Experts of a small language model: vocabulary 2048, 32 SwiGLU neurons an expert.
Below are experts of layer 13 (counted from 0) of a mixture-of-experts language model. Rows are named router (the router's row for the expert), gate (a neuron's input weights, with its number), up (a neuron's input weights, with its number) and show model dimensions 0-127. Each number is 128 + 24 x the weight over its row's rms, rounded and kept within 0 to 255. Numbers have three digits each.
Before each expert's rows: "comes after" lists some tokens at least twice as common just before its tokens as in all text; "gets" lists some tokens that make up at least twice as much of what it gets as of all text. This comes from a sample of Wikipedia text that the model never trained on. Tokens count by the router's weight.

# expert 67
comes after: "20", "19", "A", "–", "S", "C"
gets: "A", "C", "T", "F", "I", "P"
router:142097127122099082156145101105130136107087149153095098134186121127132103143106125094099150161117145135120106117124158130106165150147153101164165083103136126067152140160138098141139114142178119138130152144120161131105094125108124122075115107124160105160165130148127103085141158123146109088145128149093136131104168157109120120103122122133132141146100113131165123138106152094146104092100
gate0:145104128116142123134112123117135111152102087170081138115134118139135146090158157151126114135143151163123105146106155117178131150111139109108121124139095150125101135127141102122128124164161101136134097067125102114111134112110089144120127116121193124152115129097178146118166141121123139131123064114087112143129118105087115192125135147088137157103139180117133189123098155136108132146114
up0:113101133114113106147142178125159097097133112116198113159130125144111119112074111130128157166113138132138135132108125127115102127115128102096124107152148155194165067142111094132133109103120167153166115159096108120134134111182131082142153127130151118121135142160147128143106123111086149132156126124161134154121150106133139117142145142150147130142101146114118083147179080158103164130113
gate1:144140133127126106152144111151115123139141112131068106127142089137081124153112123124130124137150127120132135107142168174157115120086121054175098151088168126142115112138105188138122122106094099068126143060115145124148112117125118111124141084138112159144121116067123137146119158109120145142125136136131121149094156116112140123172118114092113114123116102117124185118162127148118119117113
up1:113122114185154142113107092097147133124121124143160130114106130140126151129133147177096129132125124173131141104141106112088124151140119173114154164169076128121105095118157138107154120128132105175155133176138160114126140109127147103108134147133162128149110116146136108090091092155154144137158133135116148133133098135139101168118139104154074122100100143178087123085156132100162127120178
gate2:108148114112133125171109115123139141152118114143152128125172107147134120123107120159163154089172163119139114152172122110121086095128153131105117099156118124137183119101137143126168154103143127165110115153163143167130114129115137118177082133101125103127161107132121113126108096170183113127146137129101150176132135169146102159089134168113088078130150126117097143134106108117085113145117
up2:105109170124124174171148158099141153120144125134148146170122109149136151098181130140157110141090156112147110122148150114082109098080120135126172121123148127139116150126127161131123140111147086150122103111091108118155143129135136036152122105140145110099146120094105121100096145140083114129101106122114118134095142173131099177133158116109150146119106136140177103123149134130110126150141
gate3:156120143131099161086143140139113123087114110064140127161137125135175115108150137126102162144148127136130141121111095117131125129110156115135120121154138160099143131098100111144129130125134134123142143174081183137113117155125128112135175117152125102101139109150126163126135130094154137112081139062155136162197136124133182128108104115090158124117148136100143145183153127133148177132127
up3:156095131133158128089124123148100093134136132135118133098174091129132127148136122117122110166149106096124079147157155126131140101109125141099142091144121086140146103098143145153151073163168124136120106062137078098129130109114123091152123101105132161161118105114166109142105098115125115133144082145117158095115094130107116132128095189155107097149104146143131105129143144099090101131120
gate4:128131096129110144156139111137143132108146112157121117132126136123148135114140137143086118161079153136079111141091140130162129160118121126131118131113164182145096138143155109144121109118090108130123115094163144111115147145097140154114095189135155115125093120141092156125139133144113108138100169124156164153167091111139170097166107140195108105157086085065131132130147128128118123159132
up4:131133086140109166141172126138115136078135145134140134113136149153101101137148113155078159109134143114101154135160169120156103118103170126122107168144136153094115134123109141105121144125101185162097133130123165145108168137134097173161137093175154108090117130136144139125120108157108135111125136123156139175096118102189115098110105110174113136112144124168141108131140123124094101104151
gate5:074131102161123128150114105149102146139129120133120085151106108128134135132095179155161149150104117124136125143114126120163135105136131095177159151109136112100136152150146118094132097114123120194094120110118147112154163120138158146101129111155166094160117163117173078165144084162139127155125154137140122078149118130130129126126079146092141131121080113148109122102127130171148111107151
up5:122130161105144110125128123186142132120145167132125145116131143114115150114137134103156161094098168164134103093124120185154094151121137079096100146135137144118123127167111123111134174120160156075197144156138137155090116174094091126136114127116140118108113083149138160110117133080128151119141118152191122129098129126135121144135141118102085127156116146114124159137117134095137125155133

# expert 117
comes after: "-", " the", " of", ":", ",", "."
gets: " S", "S", " s", " R", " W", " F"
router:133133173136104141088106140096148156122142121104143135133084148086133139093166170145139138167124093134118185143115121097108139136108137155108138133127107096164109160097114155143139162155128109108110125114101139127139122094085164165127157108150129126103136120079142153095091147086114088126146110153114142136119162146126122156147148111138100140147125171159143109137085146115155177165096
gate0:091120112116090138130140112100153101094107096115110152122138148133125125138141116127132152121125159135145145112147145145125108144106073099122147168095139161148120133155145130112111168140126149093134181107093163099137126121148175130125114124179124150102126151124105117121137111142126162154133132113159155159122061099131142167146091178122185098108111115085136116116095154095188118133129
up0:140126126110129154116169092133114110107106129094132137102157123098152139143105162171105123119163116080130136134106076142117125167141100112142144121133136151165102121085106133168106138122107141142143164104100108093164112144130125146165133161180118108087121181153119079127135115160113143160138142071142119124142103087124162096131122173151132124097083083120143137162134124132139125134119
gate1:142132141116147132178112106119132176103087162158131117133104162152146112093132189111115108148124074123154121127115129094129130165170117074126148106133140172123112121138132149113186112095147116129145129122133144125119103135182119090142140121147099120100094124164160127157119137159106100127115104162104108169081147120131069121127113102156121139148144119119116139160119111105130153167108
up1:120147131129107119141160083107131157125162122090123113144131131110118153148129105104117138130117154115087113102140155081106127156123130166152104117118131114126134160086078113140072120126163131198143150147124126139117117131073101118135085116131188126155105135137108101135097139109110131129157143140122075114100100123091093145106100110090122161111083145114154116134135182121118102112108
gate2:126164107100129098167111118138097167099138144111147121129139106124099112074117094135109108150088167092130095088109131141167130103112095166134134091161107149136096139127146088123114141155132153143126127133134124118179085136148158133134119147126112155136138088185155132118130149124131153115117088113140150081114150115091110128147126137173133095119165133119175124128122132161082114085095
up2:118115136145121153122120106098169090118147105143149116146148156164102140166105115100128132154154140175158108142112109162152148125110130133067110144097123126106141140106132151125128151094090112125162104114102118138110189104163099119117107138139118119113166160131120123120137106110137126164122157133103112149131138095159075144120157149114180124178083152109107153159140118126159150192126
gate3:092137128121088150080142122145130136109158103102120129114117147130098113101161113099140108153122161155110100160179104154127099093130112084129143145116161136131124098120141123119129149142126115107151166124143168149091107114132143160117158118174083172088153101154142130142150113140107154126122104119104179159152082113146116181153122112134170097106154134118140166133132101142146085098116
up3:146129152118144132159120130152116089140136110135108112121140087147102163163125169165083139151136094112124101159099158165123115140131128138141138126137163119151163143100145114151126118077097151109161096130117150076139168096137129126130106182103137075110134160100158134122113144139154152123127173096174106117128149140109150066161151120118092148137119096142085132152130119122096113123118
gate4:179103159155142133099105172088143120110150154128157148139110145130147149122110139122111137152158166138127171111131157137138090106129119127090172132104175142099093144119132198146123127118127161128132140165155146124151129123129133197111121105115110072125122172140099086089139122153164114131108134107157130130111146112164119090101143126138154138116122114144135067147130152132146144150126
up4:142118118130155117167117130148160091119115090125116129097128117088074119162146139121129104156103125137174166132171140150142096122115111137160092135136130089133073107112117134125119093156134162134121166114180086152130100174121128101144119132150128060127123133155107120104109081141158090126122169106165110140115122102145161085128106160112148111113120103125111123107099142142136152116104
gate5:088104155092110145127109124093107122198122106068125121133127116121114108125121117105095139114158120097108109101130166085093155157172125113133141125097100117111145131091091151098146085140147134152136132126142130103086131092134137142091141164122113185138120130148150147162127137144111149119140170134142171126137100127144136162088087124086123123116096105091127134133142083129101096131121
up5:142110172113143126121125136126158110173127118129103119128151086169149133089112147085112102131152131107091141120149093142116171128127165073165126125140124119138141178109098122148116134109130136116123144159156122104116103085141137155141125133152144129140128148134122140185139151128126108122145133134136193121163127147076128176084087144159131166128160090133132118144140050103124126122127

# expert 7
comes after: " ", "–", "20", "19", ",", "18"
gets: " ", "20", "6", "1", ",", "–"
router:114143108109114111157163110144105133092134085135116108112147143130144086146122099090092153106171138103126116121126106113152103115123128100138121076123140156104133112115107172162063116124126167158138134146163163183088130119143141170128123159147116124107095120164101117112112110098116139158109139118105142128137147119136141076124074105111105093101139070130151117156113111150147143104108
gate0:097101092133097138142153100129160156110136129133104164139113120122120156140139106130142130108160125161139122142117122146167109135113120137146105162140153127125087129139112131110111140058143102124156121059121134152108174176183123178142122136132098168094138128130122140132158101110080133175142166115136133137112146137139155122108129083093119104133079141131132130199145115141132112127156
up0:158131156182175135128090156149122071101130115156155127156143140123100090132115131133131078135155145128112097118165130120104072124141108133109113118113132157158146150132145096127145112135154139123062154144125121084139123132120134131108147136178152106167150101116130126140144152148170120080147107081119136137136126091121098155131150154099154141128156115127138143077075152135119159128120
gate1:139121109147127085117080130082139123145150137125122093060138133122074170151111119139114118161132133158127156157111098128147142159114104097151109125148107099139118128171103138136136119149136128115148104109144141133095115157108114150162151124146127121125100155189152147121115085098074120154095149124126102109120139104104173143155120117077123106111125139098114124126178141139082138158090
up1:123132132130112164098163124129077118101104156103175156239096123098144115124123183110089148124103136122138115115146125139131112157145148130115150118095137123137119134114145175126104135133141125121136135155145131164134124139120103107098106126134147134094120103096137095132143147142173116107186102115143154113124133165106088095149126130154112154137125110149151140119090105099169143098143
gate2:150135097113106151139175122094118118095132113165127128114124161127116113167107129119103155136134129149125142141097142129101117134136137141144149111104163135147153132093089098131155083071108142114092100176110148139134136119144134182115177142149170154153122104166127079103131138194118161095126129120133113182107135145169104128124097133122147129114132153127139112093112113116140138171181
up2:104108145168157096087053175128135105132127160122167145122091109113132139121114124108098130148147107120146131090104149168101131105136128135118130153099127127131070161145128187150117152141128119120159142127187145146132084115121117117120097082128115149159121152123122147147111114147123105129162139090126137121109143122127117093146132111150152162134167095191123139116132118138135138082085
gate3:120132166096121099157169173100125135106128136128130142081124132080108113104145117129118136110147132091134107150152105148189131102149129158134168126107124177146124122132178146090116145091113137138125132177118129104123092118129060104100157132131143140139140106092174121112099112118160124131107107104156095162138138099149103160146148132146110084084121108157133152128113153116088130117144
up3:142133093197129159110122120146097122143105126090139111159124103176110132146097155107154092153100133166142113093108152111084122154108129097158125124173148085121130142095096126155124121174137108106128130110144154159107125138143187136151117092131101104130133133185078121121165161142110125108175135139092140102112135134124124107113121138127151170171131129120126144132139093146160122147117
gate4:116179162120093109126145158140164155121121149139155119152107145106105099106153084129118111116082111100115118138091102158110125157119110144131158133178150146137118103131119126125128144121085093138052117156126173142126103095090121133118116119130134123097142085133123157128099165123100104077079096086134116097183136137115117147108121142109159135127131129106117172124148122129134160099127
up4:098153125140124145141135146152154089121114122132166114185093124134115129115121131124136150125102132126157126126103092148096138149104104138126133148153173131111093132129105129136136156131105123118071144126140211159144134117157172165115143085107127148122111081161174176136163146107090141104083114122117145125176094122111111138117102130113157130107128142131151130150169098146145155117087
gate5:135108108122109146129100087064109066159072088124147086115124144139112129145077126146121149136105123134082076144142104094132163116140163109116092148095143120147126147154128146158106088093126112099143120135108092127134135162104153149159115138170103110145130109132110140161130158115139159141108166111097147121125169136110126132133118110118118126145130111112139095170083120123141137110171
up5:086159110129155120123138130192117178111174139126102156108117108134128131097155102119198103123148153112135178112132143172132149124097123126126143121149123155132124126115095172107159142147134122136093171138120169132168140083176106126084152132133109133127133119138117154084119114144100151123122127126124137133135121155161127105149146150179132151126143124113119108152123128161086069162109

# expert 101
comes after: "19", "20", " ", "18", "–", " ("
gets: "20", ")", "\"", " ", "19", "22"
router:142122130164156155152137132165150180098103100146185108148153155133141065123112078127116138091150160148173107121116125140151107091168125111136095143126136131139146099116128124122103131140161143150135113161121148150133132104144099141098157115129152121132153161130083120153132115114146078116139154083126143137147158130155100124129142105121126075179102110098138151172134116128164112085133
gate0:112127162139140123129149129152112091098091083118151127090119125108134126133104141143117099126111163127084153100118122150113103114138098136152067156166134118143059099137104148112125135108140119099104113111093092126156128157139118148046095142157127132141181155110109161127114181145144162124122108120143160118121128133119136116131126160112142102126165084157150093141153104102108135142133
up0:156125172095125102145125092114105123147139127124120121159130124137100076080124131122118126154154111110165112114144117110136126137143134100111169107060123114084188114111146118126140107139111156179131141144128169110098161136135091118192144134092113147133112137119125111129138109140111139162127125165164123168104144127123113107094156103142092147145096105125128142126130200124092129115163
gate1:130127143152125153136094148117175116159111119103133132114093102114093128116107120139123138105103096108099130177129151132100127098131096131120086156097148095160146149113084131168089100082115140102146115101175108145130171116119110106098086140144149149110148135169101133145144161117138146157077120108162122141143116172103138153133108093140078184145140119138138141148097102122152134110114
up1:116166106094129090137097160153123116178149147137085106097129122131143123135063152122052160096136138159086131175108088112160175113124101138164111124120107152118125133153152150103091153134118133135122152130141127164134108098148129103111077134120100142111120133128112150117132132112111162141126133126129118111129102124100148117131163140109123118126183130113112123138171097176147158112090
gate2:119154130111104119134159144110184164142098086117141120129102117142145131116152139153136106098112097126108179122110132139144161095154161110137115138115134115130100142175155127112188130087111117146110082106109104113127150109123112145085094104125122106133100158120090168117126113113156118119139137090111119129092127126076131155141189128137128103123159168082132127116151105136162103084167
up2:139129129066105080127163135144130127173093084121109140134129109140147161150139130134141098149121101122126155147107106128168141126134154073149134149132116112143113178138140137143172123147113148177130098110111085110155092127109137145102103092119126099137090141124092163139114150119162134143156124086118131095098121114124067144134171107097160131106114133101133094103134132088146141115167
gate3:103104141120203123075140136171106146132108062164137085104139090163139138122123158131111123157139096125130150146142122151146131110136112146125114157111142092150132141085115175118135140133160148106161161141102087123149157092145136072107107168079136121134127143117136126150142126111163178177123113146139127137127153098108122141105121155119106146138153121116137127121139158110121138128079
up3:118127136096165099093131119138127147088120154125109129142110111159103161120099146153116122155124104128108131074106119142069094137117110127098136162096143073122120138130133118125157121095169120160166150112085118130149154127153156114103139114068166104114145150117145072116128119130134139125106148112069126111094138145151121118148136126143071148155155123073152155120139168131121125133096
gate4:127172142134101144159143089110140107095115098156061101102160131104105118123119122142097115148145149170121104154126130148123149126135100145121088146169150119097131130138149102171110113139128151119127159112136152148165140200064135126156177105128132128163145128124105126100116120180141155122138167140116140131096153132137147109079128121124125110081160111111121145157143128089105142143136
up4:115073107138149131187093155154076157130133133131165148084138121101102125118101147155150131105147136119128140096123173137153090143089085131148144060146093101149116127140092134077090116131149107134107104122144103110106144100124135125121064124117177128111100101125163124120118169133129123145127117122109135121168125136107102127143140154140134170133114166127144113144106134133100143143160
gate5:100145142097106170137104162108137168133107117140120133144096104111136173102140096159169126089114131200141148142139147153124114113106105145101147137141101168167080163113118113088149148106168129119150146111057114144144121151134121142120121106129167119129116127140119100125099132148118087142100173116122137097111114149160102110138120152135108112119129129143117143166123127167159105176095
up5:134115150093094157082100141091140136109104113149121116163147117099079121131150100179115135116139148128081129129147116120121127139111110140085155123139104126128115175093103128081142152111109106155125165129128120162118136161102096098097140135115143111127130122141093084130108149182149112125083138121110090081170129162142155130134128094114096126144135141129129184138126094158104097137088

# expert 20
comes after: " \"", " the", " a", " and", ".", "-"
gets: " f", " D", " B", " F", " b", " g"
router:136118184125123106090135127109149121152142142110094122122131112112129130124164170165140109161136113155130165145106144097108139140114138153132158155183171106145108167124160100121148138132138111113121124097124097088127122128078145175093115124130104160096138129079150141111110174145078131113102103151103159138133093122096140177157108152101158139149120114121156111163135128113133157175101
gate0:131125079103157144103136172167124129141122140141092113135142106106162124150100134160159088109130133159142144134122129140186190115108156100136099142128088116137129128109138142131086122130167125116127149117142124078141110153112160158146121122061164098113128119157132101149157160177155122145145128142142130126091152134137149138140117155115071140154134099107104135167090108117090121112106
up0:138098137114097136130130163116148138140153149094135135096070162113196096156145141167109107147146143119144115128177153133130094147183142128122109122090140144142147150096136129137177132144109118140097154079119148089137107132119115150149153173128118126149146133101080106124117154101121152131134156100120162165138133101105130099128117157146120159143168131114115125121124175165131126076155
gate1:152123097126077090134089142130104146124103150052143129139086086149126122156111127143133104127178143151121104132122120116148142124157110138134135105114116136176099129141153141107137105140139149110092164119147179123143157161111136138126123186098154154107158118136109126102116152111144121143121149145112153181131087127101148090122111144164103138124178150117098140125120108085154158090143
up1:140133117105159154096107117158117100103124099134114104107109170159103112147148161131131125144155134128123088097081150113117119154100139121167139131140123144123125136143103126162128144152133120131133167097093155129090132108165172163151133157109164118077136094145136150145117155072131152084097147135182162158146165081138112135115096109119087140148111143119100127173144127135158092128138
gate2:138175104074135141129112114115103126138142131102105147174125121171154155132155140116129152105095149095128150158147176119091162130163166116136163149112140094117126164104149112206114121144120115141124120167151131143142145096154110152141135131096099144112101114120091139155101132160089153132138112129073150102156153114115157112121092130136118107133163127151110122116128123137130092096183
up2:105118148139120152088128119132084136142152153133083123146127154137186127109150134097135129123139154082129137162129186139104141115110136123161124136156151076171131149143134105143153118137132123101139126138127121123096141091125138168164095117124141156123149174134098116131099083117144154150123146105145164132098126081195083145148136142131097139096125164156130126123112090178153127154104
gate3:085116152156156121118147171084148104175111145152161069130124135142073134117141109112095120125159141133081149119122129122138100112170110124153123123140158140139027113134167135126158120118142114121136099109185098125135138128134107085126143135122158140136129126120141138094110144115109118113116142107136102137147134124136096148189117109099108119119115116145168105143120125141119177143156
up3:088131189163118146162167130142107119150187075110111108139139172159122140142170161099126153156112147153137157183141099146130128133124170116147122136141107127154097108105132083141137118165100139170139117114118151151160152122170164119136140169112101137100125137105099117137142156111102092139117138138098085150105122092158118142162133131101107124096127105156122129137134106147140099133117
gate4:106128121115150139153136094108128180138112131140077114129129101139113116153082106169082123110102115138134149145146116150140166147096105123145111120134115127142093164100149135140146113121114134087142108148166133155155111120164146109124078128113065142182121106099158105171119129093136133143157110195163099151109149120142099163140148099150123125145156103102122152110093125111152099132143
up4:128112100108131131110129133120117135116162113109141117093099166127125127113111086208129143151141120100146155118116161143164124151130096120147096166082115128125139113153107105161112108110091144176134119131150077120105106121094111147126134105171117101156110148135111162138109125082085132071092169081149097134119161116117120139125124137160131160124143165147141132160154161150140138114147
gate5:111132057181138157135125114153108114151176135133095113141157114107117143157123128108111115103163144176123128139104087158130166173106126161107145135177148119130091102131151136137117149093104111147120140164143105123149130152139150117142137151152131177114152128121086084135112112150136090148128127168137149113165134141158127156123124139105179147147125131117069115105093103144159125128105
up5:115135159118129127162123125118141161155107153124167120109112117147096135125159109139124116172078124081152079121144139179118076122083129127171123124098126129105147157112127114131119110165173112100135105130125138142108120128116124065110143145107099142151091099153138108138105096122173130124119094148156167158125105095100098091104142156137133103126138115162174101137116103106132151084118

# expert 0
comes after: "20", "19", "–", " ", "18", " medal"
gets: ")", "\"", "0", "20", " —", "1"
router:117140123129109120151126124138147162113129114156142080081119124158142096150140110146115114071156161126138098099106132121116160091140125110128132134129090148097129139138180147103055100111150172166147137120117164118172130128144137103116099085131136114151141172113080103116130127087119103142138174099143149145141183142145113094108171124117123131116142118125132136166117142130115096112089
gate0:124118135118087102134120075118111134145159134158139098105103123114111115119186107155179103171111135101138165119105137127124180106105143148125166145088109112110153159124108134128088134138127101102105128105159124098112143105158128109161114091140112088149110089099130123097077122106122108141143132144114159111091146126122129135112112113182094154124126164183115169134109121156130122101101
up0:149102157137104108148123096119126127137072119156170131088114127155119131138170143151142138135144120147135111126104138169128131131176131127151134167129136126128113151154140152091106120166123098085121126165168121145120163102076121094120131109158088148144100110160144126111114126133161139164129129160098153097141134125117131132105114099109164124115114145146115150159098100116153176055069
gate1:144071089099124150169107103119120114128141113151123138164081167133142130149112142066091149128169142100180143114125137109136147118137155116108154104104134147148106147148102149115124111112121105119145127133144139136078126116141150170129099089128114149139147152131131145126148150139079170141082134151091097097163155134127086179123137125117142101164152119128159085143150113152146157108132
up1:123099121134111136153114121093106085118135128130188117139133152105121123139130129105125154112139097088174142133136163108120126141116156149134119131081100119169115152137124147112120112063137162148143128161122165112147159103129152132143069112169129123138126131153128162143154134144070117149087130122113113093162129088146101179122139126137107124127167123164201108124122076130108130118126
gate2:148105125183156147099136116091117154096130129108114113126149108187116115094133112163153127106119127150154147161128121106116131140177163149170154131137114133109119112135132112134126126142134151091179127097121182157126117171145108166125131125111088135162071136116143124125113113080147114121151141136132128098147116145124149156134097124132100092094099141162156087121173081172118147147111
up2:179096106144125151121137092103112128103102138117089122101165111149120102082132084128136122107147092128165168123102117116140118165179162175144117149108110101100124106118133114165092137136122133127163099101145157105127106160166134155111133134088106101169097142130139113150122139084132108117148121109127119097123142123121139160121141130150117125098099132180172080115151130183129135146156
gate3:136128142131185150116147125154105135123136127153127152086111088145177116093169149149177147108130140101132122140092112132135172105127148137144114117139122129123114145136141136098102146117114104132146107136142115121127167075102146135158089139157114131140155131085103140099173128109150162141109143104143127110095114144089133145122187168151201157126151098128123145159167148129154167133149
up3:088122101146114122140103115113158090143140130161128092156103164134059154157110148092089087137128105127117121124160133115154122120104114126118116158083101134122129143125125130139153122137137118137105139100122127137137076180136113121115149090093141096114108134133152089136089120133106093071148107115115139104196139141151110135142102094108103082119105127135167130112112142159080117121098
gate4:115113131125099119138116121149192103112134118147122101163109109152102068144147121130087170173140117126126135156143181106131157144114104100134126148099127157124097150139106131113137139099131151128140148140139152182124138128127132151068152141146128125129133126139132124125108115128138107129107136168083128108109098123172086120142115090128083162055143105088121123105104144111169114157167
up4:115183113135144139151096103111089174153123089111127103147150144088148146115099145130137081103125143120122099141139117136108162091128161158114120119121168108147124092120168121139116084171111117123103093126076114095117117179126131114136123127127152102147124101120128129140122144138118147124148165123142133081128146144091160183125130079134155066152112103116153145168135139140096110110147
gate5:118115136127103121153131122132083139128132122139112113123123158108151159087127155104157157141148140114163156122149115082143148145123168126141116074115175157119171123162110136129077101101089152113168168140181128144111144076095115133124131105168136169127168142083139154100150108121082080123114111132148122159136155127128131145115108111154126112121148149101128153107141108164126172115129
up5:132130135142124116111133131136171110077143138133129151127145111117095138154151090138136115104131131112085137117092127156113123082152128122118143102135111111138101100062138108151150145136135101129066112109068132126151137182126142137158087126120098095120092130154137115144110149138203158122112137109103143092105102130133115090130110130107110162104160112126123102130158161091115083121170

# expert 110
comes after: "20", "19", "\n", " |\n", "18", "1"
gets: " |", "\n", "th", ":", " –", " -"
router:136090135136164142168124099110133126113111140114088099098145146118146076145143096146147099188114130079161124085134127139077111166079135116146142118144116121114161136102129110102134139153158180165117151125139123139120132133153147122130120096101102119126160115149122127152145176096141119111147128134142124127135164155138119112068106145168082141113094175129142146130139134139141106074143
gate0:110104097108139150152179111148110146132147141162160172103102146152160120182124131099120151132136107101149137137121111123124144104153136115124115125139135132137131146160118134180117136077144147154098131134103119132164141144086094126196146116141177089159108113132137115122138084131091144124111128141129105098141126086139160125159111125114184147115141143108113127142190147069135109109106
up0:126143130109102125159100111140115109166112112103135106136105136081072083093134162146127127118108117134107144164158140118152133122094110131152136153108106124180113105079098140110113113114095105096181132161125141087141124123138121132072140114137091142078132113120097111067127126148135130125110135079124133129096148155124114159133108115114136172118122104139110124117071083107112130143095
gate1:104130104168090113122117121095164142112114161133131139111127106152090144163120122151174114149106131122138167076139121101116069128134117141128126093184111139125154127137156104139144129110116114131120100153107119166131143113147129101112145108156133121183186119133148170151104132130111118122139116111113092155119098112123127131133111062151146153140132209147127177138104136111138149094115
up1:126106125131108212124091117071128126135128143151161104104150114125087138172121125143136118150112169101118123110142127119128113143139133134144175148123139145134056131135143115096134162121138142143076114133093135131147131181109172112125154094138139108160127060169136152177114136143130115128090127064155124094129122160141135131120107097119124141118115120151126118134155135126099146128127
gate2:103111101166121118111135134160120172147101181134110104154127133151082091127163166079116107163158123139112112119109122107119167124150132076138128135144119137126119116143118136127091133134172173138149131112123128093119135149102131159133119102114115145125114125167133133154078144099096089108167133159147099099138145127145131149109123075107127133151129072081105120178159158109091123121123
up2:168171158140123094131126108138154142088113115166088138168120150168130158086120095179107163130131080128130141096105121134117115122165097124078140114095113112120130140130123119133135141102147148095103121119129100115135142079103116175055178146144148160136143183125112124108112140105130128113127118125148109095104106139083133107121107143091130151117133095131143140113152129140126120086114
gate3:124130113139125108090112096097137125169129176107100087112069137152137115086137133187132096114108141118138157143096108153099165089137129129138169140120121135144103097130141122150114112099153117115147124113087086128123128160147158149125115148127120136120127111073137110128154176123102162110162154110128148095113157143065128139114113171106131137086130124091168155115094154130107120116115
up3:153165106161141136127134114151122103116147136115119098079114142113139082146148129139114138089143129099142153124150123122091090108135136155134135121136110148138137130122102122114127157134185144131138127171137113114122080167114144108090084105138156086125160085140174077165098098147140139088139142124126103137194145133145111094160137159159151115143144123141098137137103121169116143163082
gate4:154108110114110163106131155091113181116125101088141114136098105143122122144158138139131118092149123111169142159134117152154141129100118121122131118126148113113148166132158091156111119086106161096132137111135107133109146112156105118125104083149105137168136137115122146111138088092163106139173138153127128131089164111131108075125115138082105111137153168145122069123163089181102098116102
up4:110154117144136094142102083152136084120154153133122114132142144114135153122134129117127162130116134115088096099150113092110117139131123087125135116125143133141086116125134204087114155142144123140129160146126117118166133141087137126126145189113149102069111115136130106146110147168116119117088146107125165094164149115110121147136127101178151115106103101102128145133075167062145142143132
gate5:108123083134144120125097124128150140136153101122102089176118155097135072092108099109085129131163087157133147126147155143173112115159158130104128117115103078151115124135145137089135093117129089141126150159139120120093153150183123168091125157122135109137153140092124140164115145135105152156131125126088150108135126098114092154145167108146078149174134135103134126107119158130097132107134
up5:128146170132088130151152139125148101115146159160095141075106141153062157151179143150139117146137150127150129128095094116116101125135113118117150120163173186147125095131127140157120152133131117146140119151108144135138127096110155070103188138141154151099090140133118097116116115109139100133134130120137133136104180120167144117145101180099145100127109108152091126176119115110130139130119

# expert 109
comes after: " |\n", "0", ")", "1", "2", "%"
gets: " |", "|", ";", ")", " |\n", ":"
router:099103112115155127183136123148152170119114111123151094098131168141150144109129096094119118108134135118112172112138114113107138143079159145139126102108104133109086133120134133146101171102131160157109132094140123082162121114130124169149108078110141140177132111143119173121138123076091098173139181121134159164100131114140075127102139112155127117126143132137131134143128143171165141119159
gate1:088138138130148129101141080112131158128162113112092100136111126133132127153094149152161122153139137151122081137115172092118127122150161106128128121138110134146094128150107160112155124119126114123163129121145182129110107156122138152143206143095140142132161136133109134104155173109084144136088116114130142140134111160184123126150160112141090150077145174150114147141091104137115170162132
up1:135139092139122091142156120103164112119143132116102124161105123126170106111082140155120138139114103138136138088112131122089111170132118098156124096156152151143112110176095126095136112096109160134124135130148198139083106128127154176086140094130159164137162131148128169098128146130137140080092150141107111150166139121152125095118117159126130142109163136127137151123094088172140159134140
gate2:152169116128161133147146181125142142133131144125126126119118130134134124156108104099141125107114110162135119172104111108115128132095115137100090091137154164152129149095135170111120089137084094117117135168091183168139097166127117085167112123157150168125099162145135076142118091141130110141116084153116131118096120121130107124163122115138130112126094158141137083173112102130119113132183
up2:130120164115162169162126100122154128094149141133104107146154118131140150168095094106120161160122117156134118178155112115126114113127167115081124089115100133152162158127146156141084083128101131131122096189127166177106121141135135116150151148136142165112126115126126120149092110160136124151114156131106150124098121146110148087101125127134150120172085139142113126116160084089121100107167
gate3:111098126160152100135133131126139155097124113092171101084123121114100125130117134138135112132119128186119124123134125135089160131141137118153147130118093159109124148144138161118144114164147125119175143154102141151107102126136181066185160135136163096156148132074114154121127113167155129089137134085144141128132122147156149157177155153116104103110104140096142080125148110085112141117101
up3:129176106069140173107100164138106137129141096123115133140123112152163130129135122107141131137095136089090126144106096135109135130104103130123130126104149150138142108097149105142122179157120139131125139074118130099155126126104094116113082084154081107078146190165149133109102123103113136171115121151119119102140130120093145125106140135136125106162147101124140146130158153192088148148108
gate4:138126101145126118145113150144113113129114126142103113096116125129146213157115130104111153105160113137125129101082113128119093151129129136101123121182140149106131166128108181104169080164120142142114109141135161100164123132185151133104147125120163179142084128175101096099160132142150121133120108108101127097127135128106142075136112125117183149124135105124154118126140095139157104144142
up4:115130147132139125097124077124128154139170167155129069124107140132143100139128113150127088131110159137119164125187114143138104151115118157160149135178112119119134116138155114140103122172126105102157154087127123115122111143135136113191145138096150145149148120132120100098135090114177102172144130162174162105113120148112130134138139092130100150131101140072159149121150147139118128075105
gate5:099137138160116070139121135113110076127135099100101143133124129132136080110134147146107149107100152132089082107114111161122115154134169135151166127116136124137092148156101082119131140134088159119182156153118091154106099135080085102141129099103073142152117108145130133133132137125104111141144090098105134091147145087116149125143126122120155103123147128126195119084104117138119142126117
up5:097112143123136118126116166126106056149130105107129147087145109112152107099120135152125139108098128111115133144146118131131145166106145128169137129130099121118147158153122135114123151171099183129189145127144090162116101108116108120153094129091054098152146103142132171123130174132103124090125114112122106132149140103137119142110128104160174164128164111115163148087165117135127140132153
gate6:100155120121140130088130106079095131115113087159152148122153114129167111112132147103110189098165154136164123134150076125117144121118149158129142146116120147167126124128163121125102098099145105127087165142134110136154117142115129116114117113156099136095111092139120096101134117146162190104145141092143090110142148136162165118119130182148112088144100104121112129152122158146085169131105
up6:101090125120127123077115160140107160138123113126100108146107138174071114156145115127118108169110130152099116146187179152152110121138118135155151164078117158102106155134100132126116156164119161147145147134126113123110115172179162128115125114117139110129138109115155119130115117146084136121112141104058135168133151089099088118151122100105148169143123135147159127118155124128149123100139